From a checkpoint of a small mixture-of-experts model trained on Wikipedia.
Size: 9 layers, width 256, vocabulary 32768, 97.4M parameters.
Experts: 80 experts in each of 8 layers, 160 squared ReLU neurons an expert, 4 picks a token, a sigmoid router.
Below are experts of layer 2 (counted from 0) of a mixture-of-experts language model. Rows are named router (the router's row for the expert), up (a neuron's input weights, with its number) and show model dimensions 0-255. Each number is 500 + 40 x the weight over its row's rms, rounded and kept within 0 to 999. Numbers have three digits each.
After each expert's rows: "comes after" lists some tokens at least twice as common just before its tokens as in all text. This comes from a sample of Wikipedia text that the model never trained on. Tokens count by the router's weight.

# expert 21
router:479463533503567565472393496466523508414550446438476454552520446538482481516530483568463483592507452471510509512433528593485490479524429471535484513514511562472477470451452486472456402513493537575435576517522521539480503432504601517454428477516482526473492508480552497543502538564538495498511511434504469553533556436536566491475538498470471515543532471510484499444469525500525464423527482472433532529513470455480479501507494482533467554506520517504480526550459497524524478539599518450509524504465541464510479531520457491473496461532410473547440503506489465573515443480471506537466461551467480433565522519510492548503468548440585472438442561537465482473460531484414474534462542493483496463550469429511507464472447464543514464486504467553545538556465605527526500451480482
up0:534521443525447496484501457560514529483525503522478527489498548568536468489490543560487466444464474518456502567496476544518499473517562561512530472559603496504496503442454508540441428539528547605475514587530471571504476479493506490452426454487497500551541463455462581499607500520433525491527513521505465530476499484533476589470587512548501480524506535519559515481465456498459517571544518444514546487445469503489546457438464458428541459456483493483469428466513502535518476577523497462464556487529491575464482447470465528527424475533480522544466516441580484497539470422443470466448459537443547427549443561550522546544513491435519466538522541593513480485449519563481440531492524461443503458511532448514483458449468508532520489498517463526448538519486513543519446507545541
up1:499475486480532546517496505500453507494545467441566513509497527478496500462437426471442527486444484438547442494522459509472509470512491496504484591508429467527554517534496431484515515436555504539535522526463516528535560481481465464454474455495573484496528519485467582502513550463526544486443561460492491508499482383456612532409439525520507531518432445468531522406537547479468520635485492530558492466504466501466520517460481500509472454487465511497543529554489480468466493515505508493532413459465465498479434574448473447507492485507477462554428541500467514461543506462536545491507538554484524421475475471437469487459540588577483515497472546499500563560523489470519516614509542530514459453557517511531493548476572453521500496495539493475563437480511560476414559473557482
up2:467518526471484528540545508512488555463475476536441532476507565535557435468510503498575490378491537517476466570480444523494545510460542523503515480554560445557557392493483498519552530467465499511533509471496426448421440482542579424536506469458521483508422488544471502540528478471571462452494527444458517537537512531525486497477522473570454464499500553519544507488445551511494444457525449494537584479481558566490495472483554533562449478523448544567507531500533548487477464616484513529555503486500479510387531467543491535507494451544525525544472495442562473444579529490481527506519496463421481473523439499497487486502550456514433494488567571516494458467490500552562457487543458440498480523508539541545432525544538530515477433462528529538528537490539478465559436526525497
comes after: " the", " a", " The", " his", "'s", " an"

# expert 66
router:446463572451539562468447472511522528516484498456511520476490487509515442471462521510484507478430523435559538455557443473493473471512411575545550515526492589510560500520512510464506460458549519527458563543442498523514527512520548466524496434587494429455490511500476515401460474424555455513562520515518526467541471408551574481536526461516471508520516540522569511445440495536505424553469488494393474528508423495482535513514552480488465489515438509517498564502551526499543504543566504537520506553515541503500557560528531516576508548523468492509511485474455483544515451493466514436494549511482456481571445464486485589563495487501548482498435492508502546507484495460583553486393454535471475470504417451502551570564492546528474483540472468512552476534529556488533429528479467
up0:540516476520460477534522468511525535502489513441491530477499472562552475515481521567495488410444499491477498546502478545502514513520535550540518465526553469481495498475456520501422417523491551586419505581525448557498441464497474511519442439498484488524531485484428555565553472509471507507439536483513475460478514439538526528480542487527474511578453556496577490503447453446433522556530543441553524447553478506481514503443488472449490463441478484537465478475536450565511483543491496440472590545509560553466531445444539553484396446490553497474490519437583532482544429449465494432477453554426567442513485547497527569532545523501493472551542512569513499536455529554524491522502482467465478454552498453504455486454413449489557469540460472518450533520459462553520444520545486
up1:492469468517510492459523505542464539493512483455546472528486497493537449529425466486462532442493551479510425474533457514439490479494469502492495599537419447503586527514451421431548497413558484528512471463461481502528530454499479476481521454503553473486535530473513525503521554457552530486494550497514487498470514424456529596458465512518507498551385444462471526479554529467469539626493490522514555468528428508493487461478446558433488413521458522521524576519508541463470478509492503490517394440439475476441473585470466444504533509543501464506454524515461532495523504495521524460458525494495531450460521394421450425498527557544503514507474475474498540545541429462541540533483462535532456478525521533501553589492522514513520479449557411484573487495541521483482563487535488
up2:460529535450456458535501509514469516451472487495481510493513534551536407476532486519529515416510524522479557604486500484534542495509507535428478499543507443520536425478523488551558521497464442518507467502450413445460489518508592466533470482432516461480468458568494443515518479466574465484485456411473528549494505461472465462451453463506496523450489573530485457530486522540447460417477504532500536488533549545494431438509500560492457515503462572600576558503491465486480466633543523521512512526477470563424518497552551544524532449542515454503463478456548500526601507514513470515569521470401544465541525477520468551486570450511453462490543528481504472445494479522531488494504440471559483545497476522505457514556521503569460430472504554504519525430513473479509440492561506
comes after: "\n", "\n\n", ".\n\n", ")\n", " =\n\n", "==\n"

# expert 48
router:468415499442495492466454436543510556492458531429529514527494539560506496487505546515483441499522559364454518488563561457537482503472449513483505480578558491449529544467571517492408506477539503600495529480470437489465463483484532539506528499462505491510503556487454548440510491516532503525496533524401505471499505492487515486455552470468488469487507543461507417458537526539474536537496484439514512419523400506468547564461531498474368486446503422482521605463526513508486452428566551508495453497552485468532516468485513540530502460582536508413489426507509454517508491581466532438511484544479489555589538483469578513490552510518482524534493551559481498443489539512517532474429513464517521524524523463478505513492521441514564499491545465457475560518453519509507478503446477
up0:521488449531454486502537463494532536484499479442483538518518510555522469462477517526517468420404514507413487546497446546554492537511551545513489472575533498496504462470427544519425394509522561616447502589552445567439447476525466492483416481497488534523536467494444521545555487485472497518510509490567528448470525452521525526489509506558497479531481544547525538490474471481436508568505496457556555459541486527489539496454494466484481470471475510510443452458551471541549506545480517465452552523511515555472516430437558502480410457524528531474502474424613515466557465472454421465465453561397558453533488510516525520504523529489508488546567529584494498500489488567502443548497487446462463448481487491481472541485432487509561463488485493522451565497471486499545449514559495
up1:497438468479541458524527502503456510490521478448538428489501512488521519480451472482439542465448506471544412528501497496474486499482474457476472517513454455483549523511443492469507530428516482559486483486431500496459557432462458469484492477475551483459539566496516563500520570477556521463429553493514492476514488414488544556455468472504499541528417426415506494395546536531451524646508531484575502465544467524470548479489469542501450387489453517513562553549461461452465484490489529517542420463477462472471448498459420468528535485513524474488438533568457530496541543510570514440482503544464554466480512443434493484466532561556546547518477509523511565531544453459533506533518510547495489492515522561525493579476570467519507457504555483445526501495505549452433556447554466
up2:454525508486455497535537513540484539477478485512475503540493586518557459473532551537550510411510494493458484583473483492563517503419535491459470520584524438488524401455507489486573515468505449524561455534462424453455436525540582458514490522439518507512395467583492487554546537483537459474507495425469517506535592525483444477501460494553487494467489591534541500540501536488484417400523431505534553463568570548488486437518507510589443533522447535552586530451495509503488505579528582501555451488494471551504492484536504523473494440543513528531477508449544481450577536511496526460537453489481527485479490534516530539446549440477469436492551544532518465472508498531509493490539474488504493558543512517512447478483521519551474423474552506547504543495541464460526444500536495
comes after: " |\n", " |", "3", "4", "5", "0"

# expert 51
router:444481510404596534487452464517512594443511513536498456447496489444435525459469412507509476550479503528540496569471536581468498389461470562578530539507473533533478507452431468529465542495447486465416575527532496543509487480536468495440525407497421477493540481503480529477531547545481526549527448496556492476482595460527553501498541529490475506503471480483492485554484543521515457498418507528422492502454526490495541492479473486498504531535484472552452485463513434480488527501502540566555468542487539494473492546473497492460522523559582444549499437449499559530521510482391556539518529474470482527512532554540550493451454536491540497512443555509446512471487529480543530544481452505553433539498433439554552502527527454542418424481479465549493539492501514496472462540441510
up0:530512448523462474510480456549529528512496459460507575475507532513555507540524545547483505465451499528457453552488455528487506490514552570546515482611547494468499488511450515531444428589526572559468521565519426557511474475503475467467437438496506510520537457481452571523621528513427526539461481520528497480479539470526506578493535485535483524547468532496576531522467462473431526578553522442538531434531459546514539551527453438437512471477470435490402502454559521565526472553470543457480527517513520520452501485483522519516396465525507495460524505433617478511509481515462497445503451553492556430550495546530538550512474535447533501505573555594498501509439512566509501569503486483484497436476478475493496488454436490484512488526521438516496527505498486558523449516533501
up1:487455507479530442523502496508472506487531510483546465430521530455521488475464473545478491446508517449552432532514440526490499493481479488487509576511436500517512497520462408457542536463517516508479539499429528518520530473477452518435484471495550462478503569497537556509533569470539526439500525506504533487452455408480557557496509500544505515500438410447518509438560543517491549530505481502546497474532448560514516431470449515501465403491472503517603532489455463453445526525477527480542454452512446529425443565437519465468478526588552483503474468518489475447546497487484525447441497445493537470444507420454470450462562583553512531509427505474515585558515462488510519542515452541502405503594467558527490549467572482564505443471578461449539482494523510438454549467538476
up2:474523513480458508557544531505475539429426475522427551523493547527570427426492490504588509430492495496432510598526490513467531518462544490435453526577532440517571429479529464494558512484448445491549495496466410445454492564548613471562492491443505516527455461571514479533536493489552468418521509439508517550531503494480494492527476485552444487513450547545480510533494538507478438448521436519577556437530546526511456489493546546562427493527449578563528523469492472479506513561511510512546475511495445546419512456550483512522525438536494517562467469502575532462584524489516519458535480482455577524514487515514472526437535441517466442532516551459528455482535507506557539466559460502534518494503488513523445471490487512550491467473524507523488580451548474474529473495538505
comes after: " |", " (", "0", ";", " —;", " —"

# expert 74
router:458499508463496562423495479570532516405516496530510533520504481574481533490430466504554446582502504451537596543566527504559466457499542556496473464482481521475465427513514467448461477516536492582452463520515501577540548454488604534511446456528490457536500513484477565485524543458516507544581538498476517542497474481508501536482513496506507435493525512469430463494544421513509533473449554549478513507447488517490490476463470454445421478533515514499527498494480623488496526539548489423474432464486435511485520562461485575535478505477495550483515480496476560493459491549500440479502554482416424529573539468505435494497496450454502508456481579467474541500460528511500474535495456513541496559529564558433564504512531523491472499509561508506593566537475498566603518470451488
up0:545494495541439453447491474508538518486549476443478534503499557570562450505526490532447495473406503490418468526497475538551515504545603567480503454579564435482493490509446528525456440529519537573465482576526468545524494475543515519500424507478499548508535460460449575527530516493443483519517545466533519515502527495532486556486540488522504510546498546485563540493463413469439541516585527450544539478560498528491493518482439487456459418419509471564457446460528490562528500549499522437477517499516546534452516482469567535471438439544524529469454443475600466440498443492465499510449483580485553483527487543542524533511477522526530501551583521595510493496466465560507442506523506485455488455495475492458430516457416489506521476501490462555465546521482510594542454516524498
up1:485472511480520479524562512486467503480534497492550454513526529484462484486424488527446532439462522471551466536499493555487528493486503489478516542503424447488539507514503458437532509443555496556478514506445519507530556422449444459431484469492556482458539544513490580496543595435565490491485569449517516472524507445441537530498491498532491516578425445426515535363499530520439518617490524510522514484539444561517541478472451514457460439533486495509556571495511502422455487527446508482512483447446481519463430573467507461542524517527510456527486544518459509448538516536536529436446519501482494442513439445433439508447556558568549516545512501500509565585521474479521542569509434512533437522538512545509528583529551494531461501464519470511548460491505487477480579456526501
up2:470522540470459556533506522522475543410471478452457509465552589499553420444493469500580475414490525510461487584509492512522538470475543513460488496532533440508541446489522479512562532484474431546531473482457414432462453508499628469480490484460514510490442466559506443567497537464531453488485486451441534543510524473496499471501501466523494504443481593551490465548444571516502434461463488567496576509544533545493465464449506516553458505515472535579567532473521503484490518593526532493518481468453439578460476474558496491580511473562516476484472499469587514498558520536490535498553500469448541532552492446456480561443564476496414453478558522507522461447472510499572503524508467454523502498510476542515468504546514510570445437489519565536526531511555495480538505459534540
comes after: " |", " was", " the", " is", "-", " a"

# expert 39
router:477485505401522464518447493526524509481538461461569442423484555524475502443546459447453521566492564497543460565466468577473439435500504546554596552565507538489547470457460510481446474498417527512402534531514478541516456507472513437474432443537434507509518547491477523496453563458473514492520518550514538537489573511572476478521523500565504514473519556451565523507484527505514477509539524431533478463488440499536510488474429528499466517496497492472516562453514524485486486528570549487493457474497485514493532530517511511507503431549479492543530464446508498510539468521464515456572552457454475495452553497520567498527445589542392580428535535580476506543427512526538582586463473470484493498509491546506498507558518479549484488508471483484476495564572447551539443544545482
up0:496515437501463507506543460532537568435519498453494548473544511564464478463482513515485503465480464496434504535513492531512489468496598519501489469596572469447527452477453541492390400507545549580449471548505432529474475465494501454499416469510501503544517471492454562488548497476490511504558532445542476484478517503528485547462483449534519511529450557520530501542429417458474538524506482392534532423497437503438551542453458494458453501424472486515503469465544506538516457524472508470459569542487529538497501452438513522495430448472469534464457518426594515489552484470464433494442485570447551432554461579499520539504490519509503530527595532551511477496443508570521466539500470470449476437518445480507453497500454477487546478517490495561487548447480482555522433504523504
up1:498472440463537477516544497508458516511534483471561466472474489432539522468435502509482535467468513430520468547521474522478505496501455475487498566520451452497540535508466403470533531432566489540471539489487484546502535446501462464431488484510537472474526544496505552524512535445571545463490537484488532502460496434477589544482488509557519530467378441433526514438514534515460528575501489522553535436521471521531518436488491537494472410496457469507571578522452469443441515488484568436533468467501462522463461561430489461545518489528519448493488501486453467466533533494537532430459502539490547434473450454434485472468550610596462526541481511473464555557509478485525505581542524527533439465528472536525519504454587471523490453473535425469541484501489531484442597464559480
up2:469528508459476504520508532508504542412471484489431493471507570510570421458509492508562504396455491490444491565516479526496540461434548516472527499595525445486541429466510476486610506438458486539537521520487448441437449554538599478560441484437512472497485457566480481535542503492554474455500470387509501516524530510493488500509502463604488482473510526557500502543478532500479410450505453506539583438560544543504457452513509530534453499542464538525547494494497533473515504614520520501498484449478445576425480475545514534533558451566510481523467508471576486510594547496500531486526515455463500491559509507480464491459546463466417469502526501495474463497504536489523539530523443481565528504502511523575462496506540503523486469467519502530552574477534487490577457463565490
comes after: "0", "2", " K", "′", " D", " G"

# expert 32
router:450452482456539477505523475559496494498517552515568524545500434524457489495527498521514511550506562482540551483481499489567478490473385472509507462466481594487568489409480420459434407556460486555539527430542585524522488470465593498461470495503516510529436498489554489505510509533515580494500482451515476517507490476530467492496506458455554462523470511514535462484512471538561432518466539503534480471523478536499504546523470507430433467516535527490497570402547583504485533505590536436559544508453502509524461513529544482564438537467539509445538487474419549510437472557541497537471464479464497468458561461535481488511486581494498505497528503516482595464455538545478511528511479484572461541475511440541536487470433465516569447535458562432503526492575565498567544505508468
up0:547526471539431469516514472524510501491528476429496526523516570535566484495483522545470486412445488553441493555529488553552464525520577543492542456598533488441502455485436529525448436579503535581493544581505432568489487421512461516466433502474503532543551487480500550518563508545442527494518505433506463492450546461530476558490514484519513479583509538535569507497448469476435493497572514449543512465496538552483524480488474477458483446445506459489463474456526488570535469512478492508506551509511563508459518437459511486475432415519503524509445475446592497451518465459457536425444440560449572446530489559512524538488463465541528555548560543565493552484447479588523454518479505469479460482528554468520461479474420469467527479518479468553466526505473480503537454506541520
up1:479455469479505572542478483509485504520537445486532497517518532441500503506487455453495485545476515491563437453456459505468491531503493511460473595513445460488544498518491500447556510464565505535506530477470502538477541468497491424474481482505573509446566594522501580543515519473571545419455544451491491481501541431487558531471448515554475544516420460426510477414525517515477566601525462495459519446463502501511521517473472505487465437494465530479541569546517470458463492474490567474569398451446449516469469572438492426538513470515473510464493579528501536472527494505536534458478496522500565475507479440444488490486538572555473522519457507508464590553553548472510530589481479519512460456576524524501553547525525447560467497529548429444528479444551521484457578458543491
up2:463518500481466520509498529531487521480452530536506511448512570489557409456537475563534509401456532482460463559480457526530565481457560525471524482545538472510571446499481496529560489530439433512535469494463442456470424507557621504608490476458545521510495472531532508518559497485580470461499518452485507506524537486465467501483462469500508459502464562529503489537470566458523443416487454544511546472496547562518451442488497471553426487537485619531551505509473520449509543599583569517572451496514448559437504513584522511533498453536540522530495475485538513493563542557509536535527497483454501486584471513538508547418556453508452466512551527523506442493504502557565494465528441465488560514535516523522446508502480480461443458487503493526510567499551510499540468475525513
comes after: " the", " his", "'s", " to", " The", " her"

# expert 75
router:492423489499481522559407462507538509530478530518496401469464568546535556492574531567468438464541541472496467558435512545530514465524534494477551515507536520441487525481513547487482511498468527563490544545465513566503543476431463528497516510502424488430509500523465527430514522473534495482582576521526484503565446501515515537518517459545496492511510458523493470429551494546489538549481552456568539417550513495495517556500458478564385529527497447499504570507485460543499494467486517451442547520527521518414504464438497505502488481533474500466539475479586462446469479559464515454524538544446547487561516425477462469493518549478466520511545537551471579471474511484440576478449514441593428520483574462564466475466517478586568478442515463527571528489516525485498469536485495
up0:543515438541441437507530462517527513452505488456509535503502532552542518478464527571490457429446488494442496550508493538510515527485573547519505459565567472498519413487439502522427428491501558601480514580490421593486488465502481502466415480506472505527523502489439547520563537483454508558509514494506469484485510465502503551487544473536511505568480535497527545445473457485447514549540513429528537463521476534454534521475490441457469469467463461515452487465532472576524463593485468475472568538535496533420503422422550488490412435515521528503499487451611508450530479491438466476455442558421555405546469517556500502512493505474498507552515506570486555485468487571496463535484499431435468448528529462491463491480437490521566479513464475551498546490489495500510445508535520
up1:486438474517552483530525497495483533492542515498544495487502514481534506476455444487437549506530487505546436514500472508479538513505491493457458539502401483561544517465454441439529511446539445517535485480458525551494533469405450447479478437518505482444551544454529520514548567483553548490453532506535474497486453413483605557460465529527442549564438443485531514415491580481512518622502529486536515473496470552449505487449457514500456395522484503475519534530493456435452521528478525462540435443438468464481459544442497449550535509543508447494442533557473512479506509466529528464472524527505520457531462451472463532493531571539539548471466519524478559575505468466545560567504502551584457497505532531535501529455544485569494497494504474429556454436545555497431554442506529
up2:471526518477470529544532512510485529427474475509481507487478568522569414454513501507536485414462501508480496568475515509540549523440506526492474473560548424496526416487501481504612524483451459521521470476423470472494518554534589446547472514461523476504439490607482476567557510477560486432501486405486495534534531525495490507478466445558476501472509555497491480556489522501472484414527418517589563496498546555502446438493516548569401492491467583569568496497455512500514505549506564513519467509467442534427502475557529531537532428547480504521448452462538508481601507498507523486533475492453543508540465537515459499438536419506443437483513513510526458455501505519535519511547462467533506527502516523522438485520489496572474426457511538540478523468558455484540456488560527
comes after: "1", "9", "0", "2", " ", " ("

# expert 16
router:416487536450526517533441489549520606481465515420528469535488485496495443495518501474471443528431550514544477584519471511512480497506550503534475555458521517472548539484533496486472504516465474608482525480473525569528417566510497492462435476499414524480464521481543580469527497442506539514503527566461471538477539497597461550431503518550453495491540482512589530508492515490491529514499509494462419426498465482499555519527533463553470524492503523446499472500514501532501442486457505461504533440504496504416481539474556537537495430588524473458524447479589500458525508606452485515543534534471475453563530549479531434495459528560518538430492504522454525581470605444476481500460470428456469542529472523480540464476443511576510471518548555438513497504485482591524494507482499
up0:505500484510448487506522434563538531479502509461503589519517515565505460489490500543477521456421513545450483566530471535505482468509561537492488454585558491445459472480497556511393402543527507582482485566492430527460466482495495500494452442504448545533525480466470518527575507462427507490524483489542461478416536467553478575457511460492460502548489531544521541498456446469458507522542556424518508470499432517417557474473469473434497476460464498541461458465512443547488495595500514468486562527513520526419479459485537509499408435496504555472480508438599512447558515495455445483436455553467557425521482540531522565502462510505519518536539538565482515466459486567516480551522484465472522457515476500440468515488444505489472447510504478515452584445457489527546434525536508
up1:479452459500543457519510513500476517463517499502556482470492481481534464490425495521449530475456507480544488497538470484469523500519481500444477564495441441498562515535468449442529487404541473540495520538432536535501552475465467490455476480531542505457495516493559538538522537455549527479466548476519535505471517422491532553438480497530499507580418447451487526416557541484473512602534484474533522445518454542519519483476453553491489442543436504516572537523465498494460487498472518421572435470446452506449449565455509464535509519532529462522456472514409493467549528507510520425469488537494560408478484447469477491484555566543459530515462495491439569543531483448537544542472471537480413458574528528516523559509625480554506466468564406464560544475509538481452557465527501
up2:453516536480480516540479512525485550475479509491488537472512572520499439449532467506520450384474504507499511575504477500531534506491539520467478485553513428529533428472507485475591517504426439492521523486389406476436481501535610471570476490449512481512411521562539480537518514473575505420496504455498498556497544489533500505538498510576495508506499523504542505543531516526492443422506451510532548451511536552527474470538516549527450515544481564549538499495445507491501495557516527517507485475499453557392521454542520508485515425578529478526450495468574494511606528561471500482521513487450547483621492486528451506421512431515450440511492510511520484475496501514521497526517443497526471514526438581566459474507472532550497443487488481512508586461581478454558473462559480
comes after: "–", "0", "2", "-", ",", "7"

# expert 37
router:444473459405488452423447512630518516519428448556445465488439507564529477471522486484504457572464494450496519492499456480543469524538424449549531505592504496466579488520490553532468449528502426574471515488467432523507486500490441531527503505527423525501500460492495483421557528549484514494549512516451503471516493488455522560497525472449448462542465552526535552478519480536494545526459560481504514529457494479503553552463528576397428471543448476490526544528537519515541447462548541440528406467503547438417557539527506477500486475468551521518511446477543478447441462552489560449533562498526523532490547522502551488525477476530476501493432495562465534478512600535566511486474495509516494458494522508479519482457476523548550425504564496487471559441499455508481474506441466
up0:516503447519442473474530467537523532478477504435497554489481510535565455511468527547466524424433515473413478578543482542528502498509533513506486454601545470468490482496446547544451421568529506618472507556490482577525465473518519475459479478500483522546515471504467565504586526485451547492500527495495467546471521454503492577466524486542487459530472538490522558509457438470440539557541497440545534463535464523470491482456482427423465471468488475481432479474523498560524478537482508437463564516518506523402521469479552514503414458490488529478478475446608502441533485499488492455476438560492570466547511561528532544534482506489505493566546551601500519487462501568490438528476506466481518426527491469442464526468412477487544453526518471543479566503423484548523451511550500
up1:469452474478531433455521488534475504486508484463560471462541494491538506497412469512483532500503492415509467572516450470527493504503498511470441553527461468498605543527468490452503520427529475542482508488453482523502557488515443498437468510515544482466559523455491545495555534438544487461538522489514519497492502390465554592479424495567532519554422465440438510424558485511476559570519458498552569479510471505499513476470478566502473403502446501501537517533457487472496505486437506474511419456435438524445520572458530469531507497497486463511453477543461492431563509553536522491452510527506559439511517397462473455493577562571482550511464475468480550514543466440565530583479471537476450456535522533531519513516563478553535463465562494506544495456524538486462573457531486
up2:487530523469456494517498532501479530439470483536427519494501539535584416456471487523568488397530501518515483592493486482549527503442572543476462502527532435499571412529525500469563541495487426536569427519449437482430488556569545489575451468439499503500417460582480450532522526432534469458479516400469535545519556512481442467548500483540465469518482579549475513553525541517486439458489442546551565477542545544529463445486496542559450512513442523562534530491470475516503498561527524492520501487496479521397507459526541521493508434520485450545470459489532522524557538489489512462522510492462535508527513506530467547429526443495456410478501548445491454447514500490533503480521479485567478548515504495494456491515412517590477440520559532517488551475534499505509484499545517
comes after: "0", "3", "5", "4", "6", "2"

# expert 18
router:399457511452521560528440475551559555516559514525560434518554516565516484449502522536506528485499512493549472506445467476531508466438514541524590543549451525529497518517497417473530452602527467491496492486456476526498443536447496437516499538556556494523493527442470537536557522482502570486584562457501559534529553443514566511506460502520454467516569480532487470482472544546545426505460476459492497452499423574476476591571489515533525472543489503510503549511561555509528453476494516507559515519482522520528456545496477513550438444471464502455423558443436533511433458506477428492522552546512499522435470488486539509479467490476508516509579576485446550430501573517484536534450483490450471481463474438447487406439494510489559504526544551529510507557545493467495520441525497
up0:522512496521438467512504458532526505507521493453479533526505546533564473552430492583461490412468475469424470538507458502516521474503579548499526503584547463463549432497462514518464391549512564563455510552558447532517459508556478480468430486483509517513556491454430600516548508482482508516519556524490459468450503440496494570452550492522507510526473546521513568446425417481482517531527499420523562455484513503439528508463467481437503425473471463510424427445511493558536455560466498480489565518496545541451521456478473514482460454445486501489510521444591476446538462480462516493483454601491518414485466523524522486514478512431468527556555552560510497475445520548464430525550483457435537450511505488452460488496444504456558479522515474553464530511491514545528498506543509
up1:493450467494542552518500485521459509485577484484577446501464493456548499484477440482493540453451524482544427515487463524461496466467508544473449559492447456537535499503457467463528558424550468545514517510451504478530518491474463462438565466487556469497546543485547593534552555450564543492463545462537506484521516411468554537436472520583497505549415446448500493458542538480470557617476523526542496442531488552504523473484479543495468413559486494482536589522482475448444489487466550513527448460445460525505475556462478416483497501536481460488454547532470542429531527482490541405499509507424521459503485416433484485468532573572503543502507478486492553531507438455527504565504499532496428513541517548517509550452560482514478467483502485491557476473538548477472584471554490
up2:458519505462460517526533532520487539480472475504461530495512587534520434462524517568540512386475511469480527566490488491576542492459507525442536497558562425490571440459536505490572519516445447538543468505456446441434462520547543456541454490483525487504427458576486457559518527509547466440480531441510525500520542513515505469497472510554494485501489531586486498551503501491518453426503442545521597460526514550573436460495469558538409502523453514598532526479496498512519544578572534470475482470467448555449464474548505544532555447562517510556481473425583467451579554493485526443557501515463537492499497508490489514440532471507463456486563485516508445480492503498537504486532484448554485552487507568515453457524465503543467449427551518555460533510539492469514492533561472
comes after: " ", "1", "2", ",", " October", " January"

# expert 63
router:465483508445537504511396447538519560461522532416523530385481507586490473473524460485439470523440528400495512536546482507517466513507495492536500497610483505453499506458504482469452526508532520574466510443509433427481499471510477473598527531456470445577485543522532567449457480496503511514530489551518521492518505486524482504483536453478499511499495542456561465410468492581495556515464522445487517477445412481489556562486526541433415439496508430487530565545559492495506390461568457469496507473507505445458561473528481517506499496495500469462474432467524477491518504557465544424497567500480544529507547444476506541503538452525521516473553527570493550522526616500545526542438448471484466511454513518522535517497517512495536425526501499516449519526494491481474441560448462
up0:521497433540460493507510443552535531507501502420533567486521497544513476497454482546483481429433485473458491555529461535534502510500558564496507436568547458470519443476519527512401417530544537579465523528518425543490473471510509482531443510496453493527523467503467564531569436494448496489487483469514480459456509477549514550465543500521464466568527545467544494474427448465447515493497511435545492469506458540421526507450456450432443458462497497476460450468519473548538484559524482461470570541495546516449519443481526539479376439533521532487501505435567504464524455480453441469428441560478564428537476556547529557540496517513522509552530536579515484489465504559499453559467469425420482437478520474475461550495429462516515450523512481512457556490453498514513455535535513
up1:496448432480525470487536505528471522487500486450537447502514505485555485490382484527468513445494492447540457495547463448460460484485507485462448567476457478503564523535443460427521516384528468495495463517431462557494518425450491467449465464457518478475513560484550575494542574439549561498464551484491507493437509452472526572516452513549519535564439475442516515423525530510468505638536492506529500447522479541509508490510490526524459450483474464496540542525498512449497495511463518472476459487444484495459462558484439450550519509493523465523451527540466478486497567485555542418491481547474540438520507469465491454449559576589526544499485519497466530565529466439483552502505501497501486435515543545554510513455598467511505451506546490467620518475512546462468565450517450
up2:479529509468459502553547507523473526428472458491439495449518550497584406489560500547509456423475540506481510564507458539498526511443503527497487511522555432473501389470522507486574553516419468470557509492441431421435437492527604443556474458441554444516430525560532470549544523478531471461507501410497507491516532476495477478510464445528488482533525555490527495575478529498510443428507509530526552478523548510496438443521512506568419488517465556543532522503506497457491495563544533505496510494520470556421505469570514528487513415517501472545516462510509488494584532445507554443527498444444572528552444502501477515438553423526447465484577474482502461489495487522528544499521448450496546493516504562533484551506490544527479454493536548570538552464541472501535472504544484
comes after: "0", "9", "5", "6", "8", "4"

# expert 6
router:465387569460480500495449508492567546510485511515487483531514511552462543511587529525515562531472498479535518474471487465526467455515548498530554508496491558429515510527505476482505521574486514536490503529443486516512508497505484500495441480528547438528482486438524532522508498471501565557580482540510531502552447445485562522529508463555500419543508501470445567406509520542568546524437496539403462523473477492450507603473531483517507480567514511512510500537563539509565496524517525516517516495504519522515512510465529482569444529555525467497475591490499516528406441501477496500467533497492502510419572470525455465504541486439528493520471579465514585450435599520479435564481518389431465497491480448557475430465496592504489538474468609554535531539502467492550499493460479
up0:525522499545455492522559467525520521504519498447494564474521545543538499504429497557507473395466454509420476550518466535514502488509563555514482462571579479485533436489441540548448395507543516586440497573546444528481429453533476503508443501518516508541557453440409567534519511505468520534473514482517477475472510456510470548482542469524509513544498584548527537476448442435456502515542482408550504457515478529484528519482483486460479465477472495484487469434523478553549484541495510477460560540481513559446512443434564518474435445487500516489494516419584502453536467477443512524443439576464537402564475521546519512518532489487497469552570537590483521509463491569504467549511492449456498472504493498481450536463426502491539440550457489559455558477494509507499479518535495
up1:484461478487524442510552487543458505495513451453552462495490529459529482468423476563473531453500533504549403535491460514500511516486497480497473565493463430516551466513508451472545534406580476490524571448464460512507488446472472450418516476506567448461553559505537543479530539484571550461422570492521474529507496383452544560454471494499546507528414495450487497460521514481479560573479459523554578454502471567478514507470486522490441410520501553497539531548473496448484505517469529548555435460469446525493440554486455451510505484539522475520449522513482512483553553489504549433441559496476538442477450410425443464491578530529497499536454515494520541552528449475583487563484493480525427484519480512538493538471565491512459458494527469473503491515504534492482593460540511
up2:462521527477461494558494526501485543487454518507439503525498566526562419451510505556534485387464529508527490583505490524523538502461531547456510532528537449538548402492513474500589502494458453528565458520466440438457454555531573485604486516503534480511460469554499443541509519470567482463492534452504530529537521507530477484509463489535469500486532538561475497529533558493487417412499457544567583493503544558544438434492506511577456508522437578594547507499502486503514505582509557532517476490509464539457497467562511537506519446569479486567444461481559518467605542513467499445539478490452543467504520509507447525456532423484470401473520527457501482490514474521534521481570466443515526529525484528479428506502506512567478443445541528491495551494553480480548481474532505
comes after: " ", "2", "1", " in", " October", " November"